config.yaml
n_layer: 13
n_experts: 128
experts_per_token: 8
d_expert: 32
d_shared_expert: 64
routed_scale: 1.0
balance_loss: 0.00271
balance_bias: false
router_bias: true
norm: "rmsnorm"
tie_embeddings: false
beta1: 0.9
seq_len: 512
train_tokens: 288900000
steps: 8868
Below are experts of layer 6 (counted from 0) of a mixture-of-experts language model. Rows are named router (the router's row for the expert) and show model dimensions 0-191. Each number is 200 + 40 x the weight over its row's rms, rounded and kept within 0 to 999.
After each expert's rows: a language model's description of what the expert responds to. This comes from a sample of Wikipedia text that the model never trained on.

# expert 24
router,244,134,186,139,204,182,198,106,161,133,142,195,240,131,254,169,136,175,181,184,162,193,193,135,181,158,220,167,209,169,144,194,198,282,187,117,240,243,147,160,227,196,136,183,115,192,241,214,248,176,239,208,232,241,237,163,235,164,187,190,222,170,205,203,277,264,133,201,244,125,200,207,157,153,230,208,172,197,256,142,187,229,174,222,201,259,239,274,146,204,162,213,203,253,210,213,185,222,234,153,184,282,245,180,189,156,222,77,274,152,183,159,203,221,238,195,189,167,193,170,211,234,174,188,227,249,251,226,315,240,216,217,165,202,209,227,250,239,163,194,252,225,224,218,172,232,144,224,170,140,245,242,215,193,172,219,149,126,190,201,236,256,186,195,178,189,225,200,218,167,181,244,199,194,197,229,211,245,260,140,259,176,190,196,150,162,170,144,180,191,199,108
Word-initial capital fragments

# expert 26
router,197,226,225,203,224,164,184,128,264,248,244,203,232,162,207,234,210,182,215,200,264,177,241,189,247,219,221,188,235,218,249,152,196,229,187,117,199,287,196,177,179,245,221,152,186,151,234,185,171,205,207,163,193,241,161,238,246,137,153,212,195,272,201,196,187,143,214,229,160,181,195,144,197,161,277,192,214,200,290,145,161,217,251,177,166,246,157,226,232,221,175,244,208,210,209,288,222,143,231,224,199,172,176,239,231,154,231,143,270,141,117,195,239,238,191,255,171,235,137,209,217,216,146,195,207,276,220,212,210,202,226,206,227,117,195,229,237,166,251,203,251,221,223,299,179,244,136,201,168,310,211,185,189,216,195,178,169,190,193,93,156,250,165,251,201,214,184,116,191,243,212,256,165,98,205,232,235,170,208,178,253,206,190,218,165,152,239,271,273,241,223,240
Foreign name word pieces

# expert 63
router,203,192,221,125,279,183,151,232,237,179,119,191,237,229,204,205,207,215,229,183,158,159,227,226,188,234,190,252,307,171,183,202,156,189,296,328,197,242,248,202,205,177,241,170,283,200,154,207,241,198,198,229,217,212,192,173,228,171,224,221,201,230,213,200,148,180,201,234,161,192,245,194,229,169,185,218,219,210,217,263,146,184,220,191,236,201,62,78,177,182,184,224,180,182,159,228,196,199,169,228,257,190,224,171,159,224,207,229,221,186,122,149,201,229,247,228,233,260,217,156,167,161,194,185,134,211,171,221,192,134,99,152,171,270,249,204,218,180,225,117,195,181,185,147,198,152,200,194,194,169,172,195,163,167,223,212,210,141,131,223,271,287,141,234,176,263,214,217,175,205,209,210,280,151,197,125,139,237,195,244,189,131,223,211,238,226,213,173,193,233,234,172
Surnames and given names

# expert 34
router,259,239,134,261,179,200,218,165,310,184,180,204,123,232,129,245,150,231,259,205,181,96,207,184,196,138,155,186,99,136,227,148,238,232,119,230,166,198,135,238,155,173,199,186,193,173,269,195,195,248,209,199,217,228,227,170,262,164,179,201,189,127,115,235,277,189,186,199,163,250,177,198,215,248,201,238,184,269,161,161,243,192,225,243,140,207,188,172,220,209,183,177,194,254,182,178,221,197,155,232,189,132,147,128,158,166,187,206,141,184,258,221,212,245,221,160,159,183,231,267,197,224,228,177,213,249,245,240,192,172,146,214,265,245,227,188,224,197,201,198,278,220,245,293,200,196,222,232,210,164,204,104,140,214,176,197,240,248,247,179,219,200,278,178,244,180,227,179,202,206,244,197,208,215,204,181,212,232,211,209,197,148,122,244,183,223,218,187,295,184,162,215
Line break after headings

# expert 7
router,213,177,85,219,243,232,275,116,242,292,212,210,191,206,174,125,192,187,178,234,201,196,251,199,222,164,133,120,225,201,283,194,247,155,116,140,150,196,115,240,160,194,292,241,229,228,195,175,198,202,257,133,221,201,177,205,254,220,203,222,183,163,218,223,206,202,208,126,173,223,216,191,134,210,267,223,186,173,193,145,138,212,161,240,204,187,209,204,262,204,183,215,178,242,188,228,205,165,159,281,168,177,184,240,236,199,212,218,267,213,231,212,185,213,193,204,213,171,156,284,163,311,155,204,225,218,229,169,162,207,235,194,251,304,247,234,187,230,182,223,244,160,114,181,160,190,242,191,181,232,224,171,138,200,287,131,212,136,153,124,167,224,223,225,204,208,136,209,224,177,192,208,143,184,197,178,177,147,173,246,173,188,143,210,226,175,212,223,254,178,209,192
Mid-word fragments, determiner nouns

# expert 25
router,235,174,148,153,194,176,185,134,211,153,76,198,256,220,210,307,216,226,191,156,254,143,247,216,198,165,243,259,229,218,233,244,191,261,320,276,227,176,213,211,197,207,203,133,174,184,243,216,244,113,220,169,190,189,217,176,199,151,179,215,249,176,184,214,182,246,203,167,197,206,269,219,217,207,87,199,227,205,176,206,183,162,191,209,195,115,149,131,236,172,206,262,165,227,176,172,203,192,226,198,229,241,195,191,254,248,169,262,261,193,97,187,196,222,202,193,151,176,188,189,180,141,168,196,145,204,225,244,176,194,215,182,158,239,319,201,197,214,178,198,215,252,159,185,203,218,188,217,191,221,258,176,226,130,228,161,227,205,162,243,175,276,186,178,162,325,244,202,162,182,126,204,216,212,194,159,220,282,190,258,209,216,171,160,264,232,174,192,176,201,198,172
Name-initial pieces

# expert 12
router,187,248,173,155,232,185,213,269,177,155,159,195,205,216,260,247,285,246,149,206,207,242,218,260,199,280,132,173,219,190,272,194,162,221,142,218,257,225,260,226,170,225,223,165,189,228,142,140,228,142,212,177,252,241,166,230,173,203,141,221,215,179,173,230,142,230,226,129,190,198,272,216,195,220,163,195,249,189,225,210,175,190,137,149,210,183,175,146,178,213,261,158,196,246,206,165,179,238,208,177,129,321,175,189,200,218,184,305,246,191,260,210,241,180,214,255,219,166,208,166,161,121,192,180,175,255,201,186,167,216,208,183,190,281,165,231,191,228,167,282,175,223,166,166,169,204,168,216,181,216,160,261,134,174,189,151,226,245,168,253,181,156,136,261,121,224,181,186,138,218,159,224,177,131,194,129,210,175,156,192,227,192,158,214,317,253,250,191,236,184,212,226
Adverbs and copulas

# expert 0
router,201,190,195,243,244,226,258,281,195,198,216,198,117,199,125,151,203,253,188,226,159,180,156,165,231,144,257,175,168,244,199,217,224,206,239,190,193,192,204,163,216,181,129,236,184,237,215,209,187,259,124,207,196,204,135,166,164,196,187,178,246,232,134,165,237,182,211,201,223,254,225,215,226,235,225,215,199,152,235,251,213,209,153,267,251,226,273,188,236,235,229,109,226,228,254,197,191,200,161,205,146,133,145,121,137,281,255,95,120,237,193,244,182,169,234,193,258,157,169,229,212,220,218,196,193,210,157,189,208,229,139,283,201,210,174,201,128,200,226,165,159,211,168,219,233,260,191,107,248,80,191,254,242,159,196,265,261,223,235,159,194,212,159,185,197,127,205,200,178,213,161,199,184,160,204,196,186,193,192,183,124,209,125,224,124,208,171,171,134,190,202,177
Common topical nouns

# expert 17
router,154,214,253,160,150,180,141,236,183,210,167,197,241,202,204,194,267,191,165,107,185,168,203,195,220,257,289,203,172,245,219,162,216,273,159,181,148,184,250,193,226,170,216,197,238,179,236,167,245,163,227,197,206,262,211,162,128,181,222,155,271,202,155,265,281,274,160,177,216,181,195,147,256,194,220,171,220,207,197,252,191,212,215,172,163,181,203,168,170,230,190,127,226,208,192,239,233,199,170,167,162,222,230,113,278,220,132,162,183,272,184,159,267,187,177,223,240,214,184,161,203,166,182,204,178,248,219,168,238,161,236,207,265,111,111,210,268,176,213,251,245,133,262,247,172,180,158,200,146,170,237,249,180,220,181,164,239,152,272,223,198,179,179,175,198,208,129,195,180,136,282,219,161,319,201,201,193,267,192,209,264,152,217,207,168,254,195,246,239,205,159,208
Numbers and counts

# expert 57
router,223,145,126,148,185,185,217,173,259,266,229,202,234,222,228,106,244,214,216,277,193,202,184,169,191,154,149,198,177,228,137,190,243,210,108,144,237,229,181,221,166,181,155,207,228,196,241,137,267,237,253,202,150,229,221,232,175,222,197,194,106,125,231,135,169,214,203,195,231,183,272,211,251,172,252,212,259,241,199,201,164,224,172,283,243,154,278,200,164,161,176,258,219,261,172,192,188,226,142,215,176,223,132,179,152,165,232,148,226,204,250,238,162,193,221,207,173,191,166,197,195,205,227,200,219,177,209,194,240,210,183,218,201,309,244,218,243,197,155,157,234,247,264,231,201,205,216,141,235,184,290,203,222,221,310,235,212,246,153,186,210,325,221,137,216,198,167,236,180,165,134,229,181,208,202,267,190,204,219,180,197,179,103,182,210,173,226,210,165,179,231,158
Word after article

# expert 51
router,143,199,238,236,183,262,165,279,240,169,171,194,206,175,235,254,165,178,178,152,165,288,193,194,172,168,128,213,178,136,236,91,151,197,204,264,156,205,283,127,185,202,203,182,160,247,149,178,182,175,195,168,149,135,123,210,177,233,277,139,207,176,194,162,176,202,226,226,241,223,177,251,211,259,231,181,132,181,178,223,208,188,287,228,192,147,154,176,217,179,167,226,210,201,208,229,136,218,238,248,289,175,170,234,205,119,163,227,208,232,152,283,225,235,205,243,253,135,234,173,259,183,210,217,122,184,160,250,190,204,198,225,178,133,169,150,158,209,194,202,251,188,238,180,219,264,218,234,181,219,190,70,178,202,164,186,223,156,157,165,166,188,175,290,190,191,247,208,184,291,191,172,257,236,200,172,212,222,250,203,169,163,205,150,241,222,192,198,187,183,210,227
Score and compound hyphens

# expert 2
router,221,170,79,134,199,225,197,195,142,172,220,215,205,172,215,213,152,186,227,185,145,200,165,233,229,152,264,187,252,201,190,182,159,211,236,211,208,199,121,179,127,249,174,245,125,223,158,205,260,149,187,114,206,183,231,201,190,213,211,168,191,230,168,159,223,229,259,146,231,232,124,181,189,158,176,189,138,208,115,154,223,127,251,231,210,221,192,214,136,240,181,190,282,126,227,228,229,163,285,163,213,179,281,232,194,249,209,217,251,237,231,185,209,215,244,164,214,125,230,150,235,162,164,164,174,195,256,191,245,193,217,166,214,145,228,184,191,284,129,168,290,212,144,184,169,229,172,178,211,205,209,156,209,224,196,242,194,164,229,105,243,170,193,179,254,122,201,199,252,235,237,190,177,123,180,206,163,181,181,240,244,252,230,226,178,241,199,232,270,222,224,283
Symbols inside numeric data

# expert 15
router,247,218,228,244,168,323,209,163,253,201,180,218,236,169,243,154,221,165,210,214,175,188,206,186,194,189,159,163,201,142,210,242,216,192,156,168,196,149,278,163,154,235,231,302,166,188,139,173,151,224,223,146,218,165,209,202,214,268,200,188,202,170,237,205,180,209,233,209,276,245,147,261,181,186,214,168,133,208,199,190,195,246,244,209,249,187,190,145,264,173,261,249,259,222,150,229,153,223,104,190,226,218,166,263,223,163,270,206,228,201,193,267,145,278,151,239,226,182,188,190,231,253,239,195,217,133,113,202,146,242,238,228,188,247,173,173,157,170,164,199,155,209,175,179,179,187,216,238,196,158,185,65,181,262,214,222,182,198,150,242,209,242,224,286,189,181,146,162,185,107,193,153,247,213,193,240,181,146,175,260,237,232,239,192,271,192,185,167,168,174,175,158
List-item hyphens

# expert 62
router,279,261,185,210,233,196,236,234,171,172,205,203,162,166,238,218,224,217,102,165,187,225,225,209,252,199,190,168,187,223,232,160,192,178,235,231,186,232,251,246,159,215,184,97,125,215,159,165,227,204,130,163,174,206,157,272,118,225,189,232,222,168,216,188,137,248,229,152,202,212,215,201,223,211,135,203,200,187,238,218,252,176,111,157,160,159,165,230,210,234,149,118,185,164,234,177,140,221,249,148,196,256,209,169,197,216,88,301,174,197,169,192,144,182,283,156,205,186,185,176,188,120,211,180,198,171,284,180,223,260,150,285,201,167,186,166,178,296,141,258,193,204,177,188,217,249,175,270,137,182,203,169,169,210,221,229,211,267,176,241,214,167,152,192,189,184,232,236,216,169,216,163,141,232,198,167,180,149,158,275,180,204,178,184,298,231,232,219,173,189,198,236
Verbs and particles after subjects

# expert 8
router,244,236,134,189,163,227,213,190,222,181,178,204,172,183,204,183,250,241,210,225,229,237,166,172,207,196,148,214,263,177,177,189,204,194,242,305,227,203,218,193,126,169,188,135,243,241,155,129,204,175,186,165,140,253,191,242,118,155,170,176,164,129,143,235,224,250,293,129,157,209,197,229,214,204,216,257,238,175,228,231,215,240,200,178,137,176,182,191,252,203,208,156,172,136,218,195,226,105,195,195,192,265,177,237,221,259,156,300,90,195,181,227,190,208,290,121,253,149,256,236,150,204,241,195,245,212,216,181,197,270,207,206,218,165,159,175,178,247,180,213,209,173,209,239,203,248,206,228,192,197,224,170,146,224,170,258,198,239,223,171,136,156,166,231,143,197,195,241,156,234,226,199,154,148,215,204,194,186,192,167,138,230,125,208,322,239,218,281,206,151,182,211
Line breaks and verbs

# expert 32
router,171,219,196,157,225,188,162,182,194,229,190,194,212,164,163,309,216,199,134,243,120,186,232,260,184,215,187,192,286,190,256,163,216,234,187,141,111,203,201,192,183,216,299,188,214,208,176,217,183,211,234,220,267,245,206,198,229,144,79,224,233,201,269,240,241,215,177,195,259,160,224,143,153,227,369,199,183,167,217,192,208,210,230,145,221,262,175,182,208,161,147,277,155,195,178,239,223,188,169,175,270,262,222,184,256,173,229,191,275,245,156,182,241,181,161,217,259,206,224,188,164,241,198,185,232,258,218,214,138,200,239,216,260,169,197,252,212,213,208,224,200,172,103,200,131,207,192,191,175,247,282,198,219,206,241,191,241,167,193,90,187,184,217,214,216,161,124,172,209,246,225,186,163,186,201,230,219,248,227,245,241,190,166,223,226,183,151,211,243,206,221,215
Abbreviation and name fragments

# expert 35
router,218,212,135,160,270,248,175,195,257,194,197,201,221,209,220,227,201,154,127,238,232,166,183,251,203,176,187,217,280,255,225,198,159,208,180,204,154,211,206,245,164,262,215,228,111,200,252,248,176,146,201,203,243,205,206,186,202,209,168,227,119,210,193,176,262,179,172,121,232,228,209,141,161,209,163,196,228,208,153,177,256,198,226,260,201,208,199,182,185,133,150,326,263,247,268,227,198,159,203,254,233,191,224,229,164,201,270,187,217,206,215,174,237,171,151,229,238,144,171,205,169,227,147,196,209,326,259,211,154,243,284,187,228,146,210,159,141,159,196,165,212,238,158,186,170,208,215,222,191,208,212,175,162,154,236,286,122,217,240,88,227,254,203,185,141,210,173,204,248,198,202,178,182,91,202,139,227,186,211,219,176,295,188,183,203,155,226,210,230,239,225,175
Mid-word name fragments

# expert 22
router,163,211,226,241,160,280,131,206,214,284,220,194,229,194,176,188,187,287,185,208,232,174,184,165,232,289,184,252,246,150,172,170,286,257,165,135,179,172,156,156,156,149,251,253,197,214,217,168,204,155,276,278,213,157,142,203,197,198,233,178,232,179,253,249,186,219,153,149,197,215,178,221,165,176,161,170,177,138,139,230,275,217,236,219,194,152,246,229,180,216,170,206,178,261,100,147,202,138,127,183,154,229,196,125,200,158,195,236,184,227,224,172,242,181,195,231,235,206,233,173,193,148,195,206,199,172,192,186,155,240,183,169,212,242,188,234,287,143,142,247,208,306,216,175,175,168,191,195,250,186,177,147,176,208,253,132,263,196,159,207,169,217,258,182,211,127,220,148,174,253,214,139,208,206,200,279,195,185,273,280,213,214,163,248,204,170,157,245,204,201,211,222
National names and succession boxes

# expert 58
router,239,128,155,149,240,202,172,190,190,75,193,204,269,157,218,102,138,204,239,272,290,237,176,165,126,188,239,200,244,215,243,187,251,175,177,158,170,235,223,178,186,181,198,179,150,160,164,100,252,153,213,164,197,224,280,210,171,190,185,199,175,196,148,156,232,263,232,217,199,207,277,203,160,203,184,213,153,246,184,250,241,211,211,191,172,249,161,258,225,281,188,210,227,244,202,239,170,171,209,176,267,256,170,197,257,212,156,204,97,141,146,221,257,184,188,173,267,195,286,278,246,125,198,189,253,163,151,212,198,210,218,148,122,192,157,126,210,206,274,163,296,235,166,188,222,196,224,194,289,186,202,144,194,228,196,221,196,225,191,183,226,227,192,235,187,214,183,151,201,173,204,191,198,153,182,150,234,201,212,169,240,220,216,225,178,226,200,208,181,204,169,194
List-item line breaks

# expert 53
router,140,179,252,249,224,182,209,200,122,178,188,197,228,213,161,176,197,183,176,165,138,228,137,134,127,182,230,236,212,190,200,177,155,210,261,165,219,164,192,190,265,182,250,132,168,222,252,108,155,197,209,245,247,246,169,237,205,221,197,246,260,213,191,175,241,262,188,157,248,228,239,199,137,230,323,158,248,180,255,194,271,226,194,193,157,222,185,249,159,270,172,227,146,164,189,254,216,175,258,182,193,120,130,234,192,190,205,96,189,119,120,253,228,176,198,195,193,215,231,177,186,229,227,192,214,199,224,192,275,224,130,176,162,177,155,185,160,221,179,220,221,166,177,158,207,267,138,226,180,176,252,182,141,141,208,102,152,171,174,147,245,152,173,195,228,187,267,178,267,235,163,161,170,192,199,206,203,143,211,158,224,174,245,270,223,239,210,229,214,182,193,195
Prepositions in lists

# expert 49
router,227,189,136,197,210,189,212,220,221,296,304,193,222,254,200,118,242,197,201,230,133,181,197,175,217,176,164,173,229,180,175,244,215,193,128,193,183,238,186,147,223,178,177,239,287,235,233,175,213,225,254,198,156,157,223,216,160,279,227,187,134,196,257,137,186,209,240,204,194,178,212,216,266,202,249,228,168,167,190,177,164,270,232,261,292,209,189,242,154,205,163,240,200,214,184,197,207,233,76,239,224,164,145,201,160,219,268,193,189,243,200,163,99,193,172,187,160,225,201,235,174,174,274,204,198,172,162,158,207,241,167,231,177,265,206,167,221,220,190,181,165,252,156,249,154,215,215,143,191,169,232,191,213,281,302,252,221,256,191,147,184,201,234,142,234,151,147,323,211,197,168,172,187,199,208,241,160,162,255,206,194,235,162,256,138,152,181,189,181,230,236,168
Nouns after the

# expert 33
router,211,227,240,299,156,181,243,176,235,226,230,198,142,192,203,223,187,164,236,215,241,199,217,181,143,233,242,238,134,162,139,178,215,208,216,300,314,205,241,255,186,193,211,213,164,199,225,154,183,200,273,253,177,159,207,216,201,174,245,194,201,163,238,142,89,213,157,115,257,169,232,221,143,198,146,186,240,164,203,232,218,232,211,188,130,204,196,188,243,271,214,138,272,245,202,136,126,215,203,294,134,247,150,122,183,237,173,224,181,210,162,229,158,172,122,261,232,224,124,199,232,213,216,204,236,235,188,193,212,144,268,151,174,238,239,159,209,177,197,238,227,229,149,210,219,148,195,173,188,210,211,189,147,205,223,149,206,247,231,253,223,216,203,207,170,139,240,245,193,241,161,154,250,156,206,159,192,157,150,223,249,224,210,158,222,196,282,264,193,221,162,224
Role-linking prepositions

# expert 61
router,178,175,181,213,138,133,244,276,189,241,290,191,133,167,206,172,200,265,173,178,192,149,194,169,240,174,236,115,196,228,155,273,204,226,245,184,209,161,142,227,241,198,221,268,180,247,148,279,220,166,203,181,188,280,186,138,231,158,222,181,150,170,194,238,189,179,213,247,229,178,179,149,223,156,165,230,222,218,198,183,183,244,84,224,275,202,254,256,170,240,129,202,182,125,213,309,167,234,218,202,154,195,211,167,196,266,229,147,134,230,241,262,123,201,196,221,174,226,260,226,205,204,212,202,247,176,207,144,169,185,157,232,150,245,184,196,205,171,203,210,204,174,235,180,242,210,205,192,181,170,197,258,243,138,166,185,226,137,171,136,170,141,222,226,177,157,125,278,235,228,177,123,169,229,204,234,159,227,173,193,197,201,184,224,276,172,211,256,227,187,127,172
Music and release vocabulary

# expert 6
router,196,252,224,253,221,257,193,223,193,174,165,199,227,237,213,249,241,129,231,208,199,270,227,213,198,249,240,185,192,213,251,165,175,182,272,248,201,141,261,166,230,204,183,170,198,249,119,171,161,168,190,129,223,183,124,233,204,285,181,158,203,147,138,246,90,258,226,164,189,203,205,189,196,216,136,141,169,185,206,174,242,170,160,134,176,197,180,140,211,234,245,192,248,175,162,188,179,213,244,248,183,276,169,198,256,204,139,316,160,167,111,230,176,186,254,224,232,114,203,170,114,208,195,204,183,177,212,199,178,190,230,185,172,239,226,170,115,204,208,270,161,225,213,189,198,192,204,242,121,182,221,156,169,161,174,241,256,273,184,229,135,165,196,199,148,254,212,165,141,220,212,222,177,190,209,97,260,177,163,242,222,257,200,162,254,227,190,199,233,205,175,215
Biography verbs, possessives

# expert 55
router,166,194,236,161,207,187,231,128,313,230,197,202,192,180,202,192,184,212,148,149,217,115,250,192,203,191,200,132,248,250,197,217,161,214,117,144,129,233,205,182,166,201,190,274,241,229,274,221,208,273,259,179,212,230,190,205,173,174,216,189,152,159,107,190,200,208,115,131,111,149,182,137,202,211,243,210,148,159,223,247,162,220,171,202,228,188,249,193,206,250,203,170,208,208,142,130,168,143,190,165,230,159,193,168,286,235,247,286,197,250,200,199,194,220,129,189,180,231,200,220,217,201,221,208,221,231,176,169,196,221,285,198,202,168,147,202,246,187,102,206,228,190,237,240,169,197,212,207,115,259,250,214,219,245,207,224,222,258,225,238,164,215,222,154,239,161,110,273,246,167,245,141,199,257,212,230,160,228,203,184,218,207,236,217,165,225,179,260,125,168,155,217
Numbers and years

# expert 54
router,194,110,213,245,229,207,216,198,158,157,140,204,185,219,211,182,148,250,208,131,180,274,211,234,245,143,222,211,175,158,173,201,229,257,170,183,166,161,149,127,198,250,186,179,217,136,177,194,182,149,125,224,243,338,233,230,145,238,262,157,214,250,194,232,269,213,224,199,283,236,192,186,192,255,236,185,183,215,244,189,231,152,219,110,194,222,198,224,213,163,219,172,272,180,167,205,227,202,175,138,224,100,238,181,256,202,186,175,211,205,165,196,215,225,247,197,188,157,269,190,222,258,206,207,147,190,228,242,236,202,216,198,212,151,207,242,233,204,178,216,254,188,189,111,221,223,128,209,213,177,228,171,102,209,207,147,199,149,187,184,258,126,263,150,254,148,212,162,272,107,174,139,168,204,196,256,245,263,194,171,183,161,213,226,214,221,222,204,215,124,166,203
Numbers and to

# expert 45
router,194,197,239,161,164,239,186,195,215,114,164,197,175,163,158,248,224,192,233,201,199,216,240,192,175,112,220,244,163,136,226,150,150,228,201,213,248,144,293,137,158,226,179,207,131,215,191,174,244,200,265,231,173,168,165,224,214,277,206,172,155,233,209,152,172,196,217,280,199,211,175,222,216,222,146,222,126,178,173,223,233,144,232,238,256,221,241,187,243,220,238,188,222,285,175,196,206,169,197,215,142,233,145,260,252,157,259,228,140,254,183,270,296,295,212,186,174,147,137,212,194,163,238,187,159,188,195,217,193,245,246,208,186,206,151,133,168,160,215,162,229,198,267,185,130,212,170,177,201,179,149,113,131,178,206,144,237,174,254,285,185,192,186,214,209,225,302,119,183,193,206,228,205,150,203,181,239,176,209,200,167,200,217,157,132,192,212,259,141,179,156,220
Line breaks after descriptions

# expert 36
router,188,167,146,181,142,172,207,243,184,242,231,203,247,187,238,170,108,186,222,93,254,145,182,141,173,282,160,289,165,210,140,239,179,243,230,237,234,219,277,216,214,179,177,146,170,260,172,233,272,193,282,146,248,244,224,145,294,174,232,169,154,191,245,240,135,237,257,254,214,227,172,243,193,185,154,213,227,217,234,167,215,231,228,136,249,214,197,199,276,189,201,174,252,190,183,226,223,218,172,240,233,185,193,126,203,219,260,178,162,186,270,160,178,183,125,282,169,210,193,160,133,179,226,196,200,105,191,215,249,154,181,208,222,239,98,215,238,151,209,224,208,149,254,177,152,203,184,198,166,145,245,175,196,167,228,191,159,159,222,240,228,246,186,161,176,220,181,190,213,186,217,186,169,218,198,252,194,187,211,286,250,206,285,162,186,209,228,214,159,221,229,198
Proper names, months

# expert 43
router,192,162,304,201,207,188,186,246,144,249,155,201,226,130,126,161,218,193,240,175,176,126,211,198,286,126,211,225,216,198,213,197,195,178,147,205,167,141,213,214,178,193,100,146,225,259,256,206,222,133,120,203,270,184,187,205,249,181,233,222,224,200,249,182,163,195,108,191,220,171,162,214,211,167,201,203,214,170,208,295,186,149,199,117,160,257,179,187,183,138,137,274,255,87,171,243,188,124,210,144,215,203,209,172,167,244,184,182,163,209,182,192,260,163,195,231,153,239,276,205,200,179,235,223,211,206,208,197,150,225,183,202,152,145,206,257,189,221,175,165,144,222,229,224,221,170,178,213,177,205,158,242,155,189,266,188,239,114,220,177,223,194,171,179,108,166,166,169,263,269,230,161,251,199,195,155,205,163,216,195,265,212,229,206,217,260,130,163,215,182,214,249
Surname and word endings

# expert 11
router,276,138,165,181,235,216,151,186,248,152,238,194,118,186,274,211,175,127,152,251,180,218,239,165,194,148,191,200,199,152,140,200,167,183,221,199,177,178,211,195,244,172,177,217,208,193,232,146,173,219,204,182,182,177,132,210,236,234,189,257,205,213,143,242,240,172,186,204,196,189,204,216,212,189,210,204,279,153,235,188,211,231,109,233,254,202,267,263,244,239,124,214,208,248,230,188,212,176,256,135,184,194,216,239,124,177,221,189,208,169,214,215,173,178,242,162,247,187,204,254,219,193,244,185,178,163,162,164,165,210,132,177,191,214,204,147,196,255,144,161,154,53,184,163,202,240,183,206,149,167,240,206,243,189,152,203,298,226,186,211,149,292,225,160,252,177,190,263,208,164,119,207,171,172,194,179,155,190,69,187,107,231,171,206,233,226,196,232,131,134,168,205
Passive participles after be

# expert 59
router,218,214,252,244,203,256,233,173,268,223,231,196,244,188,171,209,211,175,209,127,117,220,230,194,241,128,142,212,154,192,202,236,202,275,147,183,174,144,197,207,186,192,116,190,339,221,206,242,180,206,137,92,260,167,244,296,243,235,265,191,240,169,297,208,178,161,242,250,206,230,221,198,146,183,198,173,187,203,238,163,196,270,218,186,142,276,159,263,179,174,258,217,218,198,214,198,245,230,187,216,254,145,229,278,214,173,249,198,239,208,211,209,134,271,150,162,181,201,136,246,186,192,149,191,277,175,183,189,234,155,226,167,213,213,124,201,221,159,188,263,227,165,257,151,158,199,242,239,191,213,208,165,202,201,140,179,226,217,249,140,149,189,246,272,162,184,179,237,153,139,166,218,216,187,203,225,185,164,193,178,197,160,174,165,213,184,212,176,187,164,164,163
Section heading markers

# expert 60
router,168,235,276,222,236,169,170,208,196,196,133,205,190,202,166,265,226,206,220,190,251,121,231,222,251,228,189,194,249,251,207,169,156,213,222,320,139,189,210,185,187,212,201,171,245,232,248,215,245,216,162,271,197,214,169,177,168,200,231,152,224,247,242,141,109,209,204,229,162,174,227,176,183,150,231,208,185,228,226,187,231,209,195,84,227,252,151,106,222,203,213,243,204,171,140,167,186,172,146,254,274,137,212,156,200,196,130,150,191,193,191,202,263,136,222,234,159,309,250,200,151,157,239,198,110,194,208,182,158,183,183,140,172,194,166,218,184,193,264,162,174,153,212,203,224,203,227,273,156,255,146,199,110,205,268,178,200,223,185,214,238,146,132,236,139,211,231,187,252,197,194,189,192,211,199,153,119,220,239,179,234,222,213,164,268,179,152,164,138,160,188,197
Name-ending pieces

# expert 9
router,272,141,195,166,228,174,195,162,181,185,187,191,205,178,263,166,200,215,238,206,216,128,251,137,141,193,230,188,119,172,150,207,228,290,159,156,266,259,166,199,237,185,220,210,184,191,200,227,194,169,263,175,218,261,222,119,196,195,194,233,170,165,208,174,214,168,205,281,212,193,214,224,214,184,167,220,234,238,206,191,148,218,160,224,188,223,233,296,224,185,224,257,189,266,274,207,207,241,184,161,141,182,271,210,163,232,218,207,284,174,217,183,143,258,181,191,160,226,132,200,174,189,196,208,172,265,219,211,238,274,180,195,211,285,233,159,266,235,145,230,209,240,233,187,178,189,154,229,209,189,225,251,220,299,189,243,180,151,222,241,206,321,181,164,186,220,136,217,225,168,187,239,198,220,194,244,213,271,251,61,171,181,225,194,103,175,185,172,241,241,210,155
Word-initial capital fragments